Experts of a small language model.
Size: 11 layers, width 128, 25.2M parameters.
Below are experts of layer 4 (counted from 0) of a mixture-of-experts language model. Rows are named router (the router's row for the expert) and show model dimensions 0-127. Each number is 500 + 50 x the weight over its row's rms, rounded and kept within 0 to 999. Numbers have three digits each.
After each expert's rows: "gets" lists some tokens that make up at least twice as much of what it gets as of all text. This comes from a sample of Wikipedia text that the model never trained on. Tokens count by the router's weight.

# expert 21
router:503564510559569562525520391514504444560555488530546472568530575460475465422421508451485486471469546433552555571593511454573494423499473377504584499528562478463519474457530498393454464599466568462524445527492569502511477462516500452471502521505530520523538407495519435547444506538564515520499404555489570524567563564497566515431485587467484529407426555507475467454545434536452510556615
gets: "ing", "ed", "s", "ated", " led", "es"

# expert 184
router:400472515491516429472445471539446441516619494535551491483586579507455467497440491444594580406422533502500473506506499434480465502558544489563460413474561501493470463466390543447468462557458590488476513465401523551576505480514410493447526387528550386549510471379520417513441531516513519503544484572457483484528495486553528475450530584487416523490482415519485407521542534537458507452506
gets: " al", " Al", " Mar", " M", " Mal", " Car"

# expert 0
router:463483492491460563520474487561473399514562466516559525511485509518477466465472509509535482451481538485590457553479495455454432402547558492548439432426520433500405420441483543442507488503467601508564502448469506519458445435535480506472508491429548510624627468451495485489460526568544504393527376568446560489534498572494610539451545620471432537404516552509467480503595496515452505525471
gets: " a", " an", " A", " the", "A", " The"

# expert 253
router:451518491545535485514468485547418499639566397479540458542577600559470492456424495481526508450474520407556578625525536492515461504465480460599550414482524484430475456546441532522487459543488528458558443471414524508500502488522487514421541447403579488498576442511498436503499544496484513482550494522507491518623564534503606538470534521462489534453480437585410453438511416593534495472540
gets: " in", " of", " at", " on", " from", " In"

# expert 177
router:480535512541454488453512470529528516494519441538642494597512567485502479465457461537502433509496613459558525496559531503538470499561509411567481500521529493446489509508422513479528452520415562471528500525433401558474502411582492439546527476505558526525521478607537442530471506494552516498521450501464467587622485547549530528438542521449483617434420406518497450493531519559393493630596
gets: "id", "ad", "ak", "am", "an", "ang"

# expert 237
router:493589459540552510483494473609514488504525450541492527565482564527484454532489496437563443589472559450501503538599532478528517505596487409509515553564510498479476482479471527476445403522482617442576480479552515470622379426531504380512560454505558502504506488456514451575443524571586489483533446530487522530613503579513493531464531528451415548449455563527508472463528472553482504608593
gets: " use", "y", " own", "ing", " work", " rank"

# expert 83
router:464538462531445598547461475538480477542547431522522519531571554611466461447425438443586484443454522489592516517490526416512476418523518507482489504437500442488327371485469533467502490522472549484542499502465489492520484444423503510404470475481539428577569445447506470508479522535505534490552482571508520475575485538503534510411498544455382489405487525506456503456603401534395489476549
gets: " a", " an", " no", " one", " first", " t"

# expert 48
router:453480523491502526491484463542419449567618429598568496537555517524461493467423513521520484418484522434548504571580505500443456508502511460502508471454529472472415416506472544495467474523486552453569502466417462518528465477544506450455548451399583503559631452527484476587479494578569535428600472620470522501529500608548521553389511500451435514450461485556509484473601412513529527525497
gets: " the", "'s", " his", " The", "The", " their"

# expert 104
router:471508474510518527572589504557480376519501464547560499518579601452459477527462456479509452456436490497573490554487551464510485475560582470595468444527541499461477461532506517478514468529460500480590509489482460511481482393511450491443455471482620441548532514532450483493480511536503517392620455492462498452569538506551565560472597605385485515371468572499485464490497509529479610610540
gets: "in", " W", "g", "id", "ok", "u"

# expert 51
router:483522499594554500526485479546455506586579393471488561544580568535489496489438500485551509398425537456546565558521538512513449476499576522550445386365517477462468431566397522469549447537409506490621442440462537561475429495512495513452557465466509426492509455524498499519475516513539539423529428531495541483527541627480536523499494531447483563491463425553473430457499397547537554472528
gets: " in", ":", " of", " at", " from", " Location:"

# expert 250
router:459424428525505519493481484533465425556554533513537485482524525523451428376408489517590514415452541541537442597483542445521520455558539529548481452506521384485407526535480604515415460618430527444568475407453561556548417482509463482473516457495552516513478451412485466543394544566550516492489533556455456473526541559483537497435497570530455508446485499526458458419590472531450536510549
gets: " s", " c", " d", " p", " b", " f"

# expert 146
router:489502488572466470572521412523511484536509468524562444580534530467522397475507503519452557445402520539526520541529508393481375539534472519555503402496616378439456526460475583447525478508453544521532466486484632553522528471562482507512601486447516495525503437601529462551435557529568438530564485564418493521511493486549557507450580517498462585464460440546495420509572477525525530436502
gets: "l", "a", "ra", "u", "le", "ia"

# expert 138
router:490524485486489570487505507536427436487631440606558558546528522539473495487452485522535483430474531422557486557491506439446494444524549465507547485447495506458410436520447529461455491558467572474505487505400470537516462456500499480451506411438544489618619441514518450538493512592557546429554465609456597500563509582521557494430495516456430532387487532514458516457616464480507522577479
gets: " the", " a", "'s", " his", " their", " its"

# expert 202
router:437472465509478525515474465618447469544635424542556537524536518480494477455452489440519452436421509460513505555536499484468482447546541435542508499417495473515394467502466504489468502515486538465573480524423458507532527450538483513475509426452575467574596422535542469528447532619485520467581414618443519526538492592494554624456508529425445503390472545528425509448601444523506501498496
gets: " the", " The", "The", " his", " its", " their"

# expert 178
router:481451422529546499515475518565464538556560494573436502567613574516408465506523508450526504469377534558548503522488487500481450445523572475574477546510557397488524464466516522427525484496493504428487478428443489486564486474579403496512497507510539460529479462462467393610454535540501590487607458518412480577536573581573546479462547590463427510483446501539423430479528450502481553460589
gets: "ia", " USA", " Germany", " States", " Team", " Canada"

# expert 216
router:494538474537527572518497412538467480635535484524519512543504538564452485432462495463508473431474559434557598552554530438617473389508485440525571524510604447512445453535527488460459413560471590458544410519497563540470480479484513454464526422517549511482536451461569439553442533520542536524487439504474503499564557553500513554467482535457460585355467485478511467424513394526480545555578
gets: "ed", " also", "ing", "s", " held", " played"

# expert 14
router:445505518493469510481516477559494410510615410537588531517506522500472491486449467470567506437473513422541429506572544447531516438513556515537431463455515460476420382530438488465467468559476543477599490537447450548476475493429502475439481428460570487568598422506510465523459514501599487426597438586499515492619499516523517538421513486495379524442478539532451510502643448560479492524501
gets: " the", " a", " an", " his", " two", " several"

# expert 93
router:394481441497490482494488465514506429514529517488521472537515536448448419431428510467609511437475547548494461522545567372481500530609485449554486461454527512458410477480376596485450423590472555496608518403443500484569462492489462481451500476505528487599510511420503413499434523533492571489547498512458517467542512494492476533376522566513408505479460472570437477481599477538428535531537
gets: " p", " t", " b", " s", " c", " h"